python train.py --d_expert=64 --moe_layers=[1, 2, 3, 4, 5, 6, 7, 8, 9, 10, 11, 12] --norm_eps=1e-05 --lr=0.00285 --seq_len=512
Below are experts of layer 6 (counted from 0) of a mixture-of-experts language model. Rows are named router (the router's row for the expert), gate (a neuron's input weights, with its number), up (a neuron's input weights, with its number), down (a neuron's output weights, with its number) and show model dimensions 0-127. Each number is 128 + 24 x the weight over its row's rms, rounded and kept within 0 to 255. Numbers have three digits each.
After each expert's rows: "raises" lists some tokens whose logits its average output raises strongly, later layers aside. This comes from a sample of Wikipedia text that the model never trained on.

# expert 25
router:143127148122127100088138085168153119113150119112136156137101076104141140134169127128156136118090135171137169155177088167118132127144182146100151186122175171121124129153105091088112087127123163132135124146126124116147141121113097150103106147133167142104115118086125122123102138126114126108112123129171111117077145165171079152085090103147144158095114075104131144087152090130102153153129
gate0:135109129090127146127136090094111166112106106160142145110159114158095166092136157100163136092131158147109123086097125101110139134149124128132140135149158135171127139109163145126105157116143139111173071157115177161123110139132112168136137134129133108174089125096079123110140139122140129106185131112142138131100132112124118121111136122100117109099147149160166147124129162123107149174173
up0:097135132186139082125157152123173134107133160099114117124099136088133141128141134133097142151141098123158121152109141170140131111106158099131093117124123095065143112139088087108108126118105139150117161080138096137126150105119169104115102146123163175126143121160152145135096126127124129148072124179120083106162107108137119120120096113152148133147090147135134123128127117144157143109110
down0:133122069127134134116120144121124111132154086109139129108108109091134093138157173150131161126113150112146159142097109129173142136118099119143062155107128077119157110122133140126119125130111107132177168140118145118124114153083162085129128103142092163160124152116079125109104102156142123095098135122143162132142128155142149149118128108102111118099132182187135156091155087111138117125116
raises: "b", "-", "c", "m", "g", "st"

# expert 46
router:170118129111096129129136088126145130121128104137118119154118100147136122079131166139130121115115134147146141089141117160121120133113075132094165136116145151098138146118171143154105141160081089131098096182145159105156129110127132143113115101108123090158131126117114093120132120162107090147093126111141179148140127127122122139144159119130121155080101107150129082131109148122136099098093
gate0:131159104099145143104142108111064141138126127163120097128162116134133107082126124095125144171125137101117156101100113121134130154128154148204137154127132114097116154062138102118144154147157120115148170128148158124130100156155126128114090105100157132175133141132142178145160091132106110135138161109145099158141077138125126123080073129102097151077177151122118156122138126118068152103102
up0:123144115139161126132121152112103171135129117114138110134113114158092116125146135096102132132123155104126121121097093164123202120135173130155147127135116110098143156060121096126132120153134080118160163147148107162164117214139101091108139146166136111149149114118138161103140128132115143151151180175107119145131097099116129113118109129114108133110119111115132138106107134087060149158119
down0:127166087099137116101167139155134114126155134133164154108122180086121123160114120124122081157095129134151128172087111150111112155144120130125088119154096151133144141127119137156121167149142155138081118120163136123136120116093121143107102184135094124110131115094120131154134118131139142158148132154121125114132179148123143162125113147156149110143127087105159139140154143090146105088150
raises: "2", "1", "4", "3", "9", "7"

# expert 36
router:167126130144102121173183106108121127138135102148128110145144119128119107134094107095112110158143119166109135145123100124111137136112137086116179094115104152154154108148113164153117116129175162142123138131173085169162166174129154169132131153149108147114102127149162129106105143141103134118139105131142089125109151119157149125116100121146105159103136161108092095155099162132100154117114
gate0:130128130107124094145105080111112130125152127105129153167154159145132131121107120103100105123131157143106156151161139145103109131103150118075194142127091182135108101137145113167145112136111130124195151120119107113173134116117138150127141119109095129133120153107173159120153155110119123118118141136130087150149146158130125124173157116137139114088099130135095080086103093133152154085089
up0:164104102093152137123119120082116151130130137126125129140113184149120135158084148115138122101137138141136139171119146163146130152114115117095164126112120171145155116150132130134143144116118114145180125119119135101127161163113145138095159078128101124138126105125158114130168119100127141136101131147109101116118120128160121140148172097178117138085108135110121082091097120120175185112078
down0:150116177138135072096148157152133109125148120146104109133103082186148144106147148119141106124156101106157139149151139129115116105161092127144155146134111150106066115145087116114143147122118069104124151092098151116125081119129109144075138152106131177076124095146154117137110091106113162101166130126120163121108117077142111123168113136123129103141175171120140118110148128096145117113153
raises: "ess", "ous", "eral"

# expert 33
router:089113134097088156159170110135141124120126122101080158146108075148140157145135148171105130155134148153098158149157122170089153154093101150153094114141141176149120080147126157136130108125145176151097119156120113120093113162115113158148155122125092177124124120101164089110134132136134073082109133145087146168119121084154095165126139143162133160135106118108122138155130122095141134142143
gate0:159102155099102169163108142119092170116165147128160115113118157123116114174108128144138096124120149126127135145127141157119100124123127072091139163144145110089127122092099155111091115143165166104112148163168141097094114100111135116100144137135128110128157140134132096146123142160153113122139113176097136153124132117167124126106144092138141109153077102154102100118140131111153068084104
up0:126121126148096130188080136131140124124110166096149134111152134136110090152128109124093108114101114090158121158146122160112128108136131064108155200091110118097136098129101149109103144137177135060140166138141148116129116147107138129133142155132128094114138149156162133129143125152164134086125117134078127097111147151134127142117173116136092107134084144137131189126111121134175116099110
down0:124111101134151138122127122080149079074112155120106191106146140121149116085141126158135129141115168151126150088112110131154161123135141106097089111113147132159091112159173114111124171141103148114175128119169131131111112111121156112110167075116151137181154126170107132122093167165085141088085122129155176173141127120144141144115151110120132127112121157119146107105132164126112167157150
raises: "\n", "==", "===", "”"

# expert 35
router:148116158164107160122127146115140114142100101136113123126165157117154099132148123147115154106148106136157158131121085132052126157159141129086122164129137095099163111119088097141121146136133083077162154159106148100137098132151151138124090130130112083129173102133112185117086149138091116094112105127143146118120140131140145136114119105139104126111173143128161173082169103110162127101134
gate0:056127152154151159140146118134127142130124146136147157100120121087150116127108109113084122149133158165135090094115121126076108148147157126128129116099154149116146118121147150152123100106144132118142116149104106149113141127102098105081112098127123157113144135141132138103149137136135156175094090123113132139123136136170128110182106105117102123112162118132103167081145160187115171175102
up0:054127182150099110079115084129150105135114121142138132179135108113139118143105139138132121111104158198142124132107107115174084115127068140085141120109121161141135114139127124108130132093099139124085081141169145161087115095139138104117051115093133112100142182141124144115146155142140138162130113106054132141165113134113155095114088153140147141137114125116138135101151143116101115122113
down0:122129104126146159162137133080142156130159131163109086164139167113127132128171093121116167080170123080112125120112098062154139138127096102118164112136091135091133147152105155188137109142108133104099105163092126138136100119117136105140170126150118149110143120141147105106130115104143112124126126099150115107148107126150090112187088126134136107133143143170093174099114135135094129099113
raises: " and", ",", " ("

# expert 16
router:144106143142165116128152137152134149099121161129107165143123091132125083130157141124133104081097136077110145137161123094138121151152120161110136108111165120091118141111099102131159162100103128114115109112152117148162132131144151143156166082101129128101143164156092090137153144163117149167161116091158155178130132113125069092158120128125113125127120084096148125150141123128142105138137
gate0:152116115163121159118170112110131175107115149151128144108092135142134127141138115167148178156139124147092140091120160162142130085136119150106151124146167133150137114138121114164103113113182128130136096088133128126118092120120115141117142126117162130118116161145193089072157155177133148150098126109180116134129134108128161072136098128127144162111125126114091092122130125121115125115105
up0:119152135091137162131161126128138129092159140161115121075130156147126124115095146146170139154119138114086098113143177167136126149141126170096151117130120082135170117108095102161158131111131155103100117127176125097130121111098142101145132130127121107119138134140148071135134101120111172119133151129144122155103160129158128120143154104126098152146123162174145116164106122149145114106121
down0:107114105134120120157120170088111131156159103138102136209096100110120182148166080165078099077113121138110180147143105134146164045131122106168122139113113114139086127124132105158138107135115196142122134089142147115141093118113109105126154126144121135096116121152125089131131148137141102140120155123125167084105097125147107138110142107137127120137129083136130171097141157142128150133109
raises: "4", "5", "1", "id", "iv"

# expert 4
router:129142111116130144166055145154115100112128163147113128111109106136087124110137116070101090108119096172156091173169140119152117139147166161172128097113117167099115147139129156149135118124141117134167115121126131106093130138124151122128164091147136088155131178119155140129132172116143137148103142114145105140119079151146117095119153110099069115115139149131127115163150109119137112127154
gate0:088121111134144119143127117092179169107150106136084108136112114115099167183128104142167094137173134102187116098136066160106150124134131140120107111110151129097160114110129136115144106088134117119161142090137117167090136125104135134139115073160153127124163135103149173140135121132124081102132120080112118164120116118105127141113126115080109130172124151113124173070109167164140128150084
up0:126133114083158138144157115096169140115105124123135146175148107153097135150144125096134119070134113088154132087131071155108146139164130125116118122132133135121123123118140164122134146107133138094145128089147126115099157147148119142136126098129121130129142166092130161158160135098105122129149109078109136120128120143108104107108091115082125156181129163103147141039099161132112122122101
down0:119132115132160146132158125128085160146125104142120138108090138165161113150105131140111136185113109117115152098143078134124126103135116119163152144120178122113162136116108121169128145122161140105092115126103104131088194109133113164143160163143169101169107117131120074092145141129137120124109116130190123134123139160120104111110141132097116125123104139130080150135145096129068080106114
raises: " the", " their", " his"

# expert 14
router:153173127132127153126113099128139187142137114132155088121122142117151116136115111186106160113159133118157109132162091130121160141146152101140085123162149109172107129103127103102125154124165130111141134085159140136138143110158112122151098152092120106179134121147113105145140111133151136117129161106150146119139113143127163173154080115120124146105138168109139103155138090121158074110144
gate0:101147125144113150157161134075099102123104156139140100170155132138126123116117124156099094147158125127115157138143127121122143127129105139143127148105142140102131115139137090129136106153107115136148134171147137124114145097082118077090091071144107107126138133110131138166136148134123127163177101154144152157124104149125119153127116132117113144048130186166123114093142098153142127159163
up0:149153082147098129104080127148117069130124171149150136079135126108108131139146128103102121134099076155129129110101132086128123142115150081110136133156130123128123154091143133108113094110117089147107107101115114130137181118113140124146174104127148145164110123158121114094177119151131141147127154126153113124107149148098098145147130116157198179144105109126112100134119107145076111149140
down0:120141142078144166122132165141125202113142094147157131117139154181143103164113111140156177098150129099139133160114143147127127149149097115118156108149128120145099123124136098133116144097158160142149078147184139153112165149143150130134066138159107096120139111146102124153126173129116178133146130123095101146142153143147105123151111128128127140134140143139115090071127151102167118128162
raises: "/", " of", ","

# expert 61
router:123134109118138113101154120102112122134093091096166140095080119100152114153121157159140162141135131109149147165101137168084107102134088134140143156127158148115120103123172143122099163136120139113174165128124111141147103079141157112130084119141162137152151134086133142100134143139148099135179126122093146108156142178130147111141141112104173114119160124118154141086135139123109119119113
gate0:120103124145099087122158151132141165169106120143126149159097145127143110140094157139139117136153170152146141096120121131151138117085139137122120138109157122099146162093122134100149164122154141115139126128113147162140131136168125155102078091085129146135103134172159111096105135152132122110099159132142114148090138121135098178103134094154152159146143137125100196101108086127155101120114
up0:139135122103149131163143110099137110107131115129148134138094105166123158117133093150151103095134130089104102098145122138122118134142135090141148153157104081166117162180160064109097131139125124122089162113135158128137115133085168134122142125071104128138131166151089142126140101132145136110106122102123084149126168120106111117137149104112116123103157148097161144134122097141131115161125
down0:124111135122137140170183109141130068147122153143109098125147153110086122141112053124120103084110129163093105115131120145134090172125127129112131146132155123126131113123150129139134146144100167151139152089106142122125187099088150119107107142108125140142155117131102144081122141137105102135142135123117131107137150128101124097109119147139166135132143091110127076149106154102129090140142
raises: "'", " and", "f"

# expert 50
router:157126119133127109111143158162151110108129129148151175135105129148119134150169102105147093067101121144144120130159124142124139141147107150120100173142117105148101121150106082115119158098174142150176102102115169147098117148128102120166152103088135132141150153121090146104157094120106153080165123108095159088153159109138126125130177092118141144163127148089148114081115098159116124150123
gate0:080094126103174096137149135131108125123132084171140133110115134107126170129113154144141095127113166171140130094124155102107125107087139116144122117090140132106127137141153070130123130079177116151083119129146140146127114153106133157125112122094143151172092166143135137064123110099142129147096123132154139163178157113128114148127120102095149112132092111143096110119091170180143159130127
up0:123141146127139115105143147143120091110115111133128150122136137091150170117131145124112099138118131132170096173150152113095135129130129151120126131123130126120156095100181096107102105107146124124120118146154140125140129136092149140124117107125115089148115114148118119119124121109129112133108129094132142223145120144120096115126177083070138111148110137127141110147130173173151119080095
down0:090163165147132119116133110107144092139139118082156108144139121129121097143119163093158154124191149136075115139104141138158109105145134113153147151171144149170130160144108138099154139182113130181123161087136116113170136122145177130120121165145108155071132136102116094117131108116120174076136070162137137097123115142156131174126102152164099114108113114116145172158143132111088161139154
raises: ",", " in", ";", " ("

# expert 1
router:130119094109119108153126072094146144153126116131132146128118096112123139149138130132086110137094130101154147180126182157165151157171125121126148179116147117086105148155134112107114114161193155109119152096126152167150081095139090160128154098128153098125114119118125118155093158094096152151141146159113142123182120143162096148101142135125162138121130123154147153166097098109114145126115
gate0:133090120138159098120109151083157069124135142133155101140133127106151113158143162175097098116111108081127144107111139131149130100141164148142101135102170140133166140111174163124160136137167102089140163153134125119128123137134084173093105140125161089137153157177146156118077134124151139105138151150146126140123110099089157146177136144130153114163118156096100138156104106118083157138114
up0:156180150107150136173087127124111162116122139167124106153145126139095123152173112105134157125143161147138137113116118157131113119161160134135127112175140137165092080133163124119073144109154131151124143147124113085149156107135090146100132130131102092080125138134143126146149168162108121110151093137126099109142122135134124110138138143120111141117126092144089106140166093146121146137141
down0:108123083138129164135103104128148118094125154154142155128103108123131132095153104101098122120124132159127091148145103123118166122065110093133173106121110106150140151129113128151177120119170115099152145157184169109119122137176120155095124130126132099137133182110129114151149128129145140117119122134109125143109145112114111137139120105090131097121152113140156138110096140085149143105111
raises: " .", "\n", " "

# expert 32
router:123114103164152149099107129163156099151100138146110153144123165103126134096147132085114067147090140131111137115109102102122106112104135161102143114094143093097146113161120114168094104148151123094128132144142108115118130119156109142079127106127160112186132108170087133157107129134099134144080146132097159161113150150129127155154133119072131153119178128124100156149133151162110124135134
gate0:180115139131105137146090121142167145113091175121115086083143126140107131100120111110127122137154122118133142104127116153098088150120136111157135142129106147132125094155142137166167140092150121138117146122127137107118157133136135158127148102105115078165107100172136108130133071144141084162110128147117094151149149150126091135140099115138143127150156159129069138120084144163104111096131
up0:107169137127141094099136140136139138104109134136117142106096157133109146091128129077136114168095137121115112093135156139081091151147078119135136098115051157119117165183133127137114129119094123165129112152113126161171108134137112134124108134178097102098101126136110122123140145147169106120158128120137091142125158131107146066140144130124178114130175164140157114111102095094132097118104
down0:140191129177107086127130169152081156162099173128088122115142123101148131111173115151156163143158125112133161130118145153137206145100117135108095101089118081122122125154173138111110088142115127125126149108112109177115162159171138124137081153126113166097095141116142129112090130166117157121140140120140142105135113112153104107132106133130127117086109136118086090140149162142135138118120
raises: "j", "og", "y"

# expert 15
router:113103143140137120082138152130108116170119127121120133116149129125131107115133105147096089159150096093108154159165170135128140149132156120131141157134085112126111134134159117145159161136163139149111118130145160079106138121155100142127122106171077087135138104130132114102144149132135083124072085145124132158098152162120128170113158160129139101141143115098147125144147096127124143128143
gate0:101132128144136105096138130147161128137130114132109142127119146080126088102120121129135116200165114140149120163135070155143087133123165102159116099148150137127156114171093132105122137160147124132110128106125129125089148112148113116112126150110126152170117111138189107078113124122086101137132160108175142129117109110095106153096108109144089175159090097111123114112142124160125099109125
up0:152097124190107131135111145116118129136088145101099126130120083170130130152080120101118100116118155087088138146087111122133167124143145124147112108083124115110140133144096128119117134162144169137117123115174144120125122134160138171105095183143102152087151157101113136141130107159156144119108110129113116119112193174081160107120115087137146106129159175102143128160108100143106141130115
down0:130120107116141072099127104130150138094108125103164108103125130135184141160133142126127133130176140107163142155125098101122160096116123108122124097146104152120171147128108155123144126123145168134149179114118118181196169150159118133124141173189092143115146174145090146111164108165115141121154138129119127124139138172128098169125138095154128105128108147137140159081147111139168129049165
raises: "\n", " On", " She", " The"

# expert 11
router:154154151151120115159096109131167144150113149119157094121126161103088155166101129112107103140131130091157138160091179137123104120137124131100128112130159112137143143116093133121135154108097111141149132103104098168103083111101096144136153121117089150090131135066113104135169113140131096122080132116134125155146122091118128121149132144138072113129146113104106130126125146087111093121098
gate0:132128125135131113153133131119135086166119167106157146152131170109118137185083170113157136100127085182194085081125138091132078138116127130130117139087101107146105138116125123142136143124106098127140147146080117142110098158163134155083156135120116098142135105169117211151147161127092135108129144092109158151087137150161131131121129115149119108121121100141104118129122143126132115157106
up0:134115188117174126104131111065104147109128142102128109117111164143110103096122105124127088118170092110111173112122159100111140142112135088151143098114126130156126161100158111145126127137100149117141111107147149109164105096133119140085111123134139134153148148158118126130121136134167096180109121086150131125121103151145135133119119146146102135139080151105144149114088101116084139086143
down0:173167145121152113117171161110113147132078110161130137109126138185157113120141131129104122145162192107029135138098124146111128094130113125089112110155113119134123116124094114137081105150134131117100148114089151145081128076119099112136074103117133143170155149100131108097124124118116119104098099116108090098148134137130145130147180136144129125156137113138105164148128144076117115123121
raises: "9", " million", "7"

# expert 55
router:142129097100134107143149090150131089135137149123119128117118114097146093124135112115112132160154087131117140098156092147164175139147121183146175149166131089151170123095079105133133090171119104131144144122150106118125082094144120171097121108116114143116136142156123140119104147136106133109106119115159151132122112188127093147081125167124167120143110148180119121150134103083097142132142
gate0:132139115119155122113134097087119144129117143099100144142122119118123140121142104146142131136122175164132143119117112091116161144165117146135133132120152184117141092152096160151130153143163164152128135117151121181100167104120129121151152144134187129171140144148138117097145127125119096102135111139107110165086114102146150126201115141147148117101134132135129164101150107071139137110134
up0:122095157152109118126169174146132107137155111137132130111125179109136195110085151142153123156148131123089161146151139135103140150120091093099152063127100094113166137090135090167125069119101119124140131150144182132131153125128125117112121137139169145136076117160122135151114164110114168141110158126158132136120116135150088079136122115171115101156176119115126137124134136125150126116147
down0:082132127094168136103093139122146157132156073106097116189126095139107146143145083151135161130143129121113115163169134112149157126122140169094120104098116191149121091191123113110115166094140131174136140173150156168143139203124177145121174077151078117157159126130130120129124138120115152140145129142111100136149105144093143133126135163184137130124145110138129151122136129136129127121103
raises: "s", "t", "d", "led", "ed", "out"

# expert 44
router:081128104087166110125152109092146112132137112149107144098115118100142108130076126156122141105170111123132116123084119168129154121163153156121147086162134147156130133111136134128180120104113104178166167090142107114175140127140108126127127173108120153094102109155145105154124136129132106135125139157097105112085130154169177152131152119081149101162107155152101110119111140123130127127090
gate0:132138153110149114130127098174127146123109151151158122107143090154134158149078174115139093154175138167121145131108155143151167104112104098148104135125186123106125135122144104126153124079131137121109100142157116102084182118127103153101124161126126110118148142108114173120090166120111114159117160122161120098121135124172121107149169131127138127185097149099071146145123120132103118140139
up0:084111104105115122150148104114139096125153114105146149094110124135059127114125106171118135086060157124136130106101107120082136101104117126133108137138146131141136083114127104117155130101158140104121118127106139133077116159120121124106134148120103165143104133109116112155152087134129135134120115157131140130123125108133134154131102102123164089133132131107079064123151152125152140092130
down0:183195121120132129153106100120128164068163134112119142117118100124159121194116145137170109137129103128119160124140117158137143080111143139160115114102163129122109152142122123118102121154115108114126130111112120107136125155141156145133110104137102133132166071122106149100112129120178123130149148108134097145155150088118096138166170109116112123149106137123114172099131102150136141097135
raises: "-", " the", ","

# expert 48
router:113150148127091130114131145135134120146166105132088147187171165131108131118119099098099134085113189166157141167142176144131119094146111111107139083134105130141097126141091131116086123104164127149109076091094148137084150098151121129157166099137084153158096147146171118098137135165121125132152117097126130144111146146138088107131104130160132132096151112124138148145128119116084171136175
gate0:167136092141151150106122102124153136123166111132133131119103131109125068161169168136188154115140088158109123148109116120153177149093099105112136111104152138113145133149157121161123135117110117129118152151123126116122169132087110131147126119141137157131164105128100115120113089071114149146120146128136136113129121142166115170134160148144142142084157120133116118113135141113162167098113
up0:099102162149108115135112143087146113146106153108117153136164104144125162117124121164066101137108152124150147124122102151119098149152136122104135171164121149108080106113127110138153097152137110133149088096127127138129108143163099171084129118147148133115079102133158167150164169151115135086174123146087129143124132123087148113121111129123109128116078124126131123130119106109100088144159
down0:097123149146150161098126112142144067188112125175112108144132166151147108111070096093113099126125110117096136145112108130119171139146128100136167110120144080152186162105142141135104111113098166137128142152146124100086136079119126134138112149149136173170107158146138091133158152095133118126122123119149116155146116132124084138166152151108134149151187142149151102139149122142149120119131
raises: "ster", "st", "est", "mb"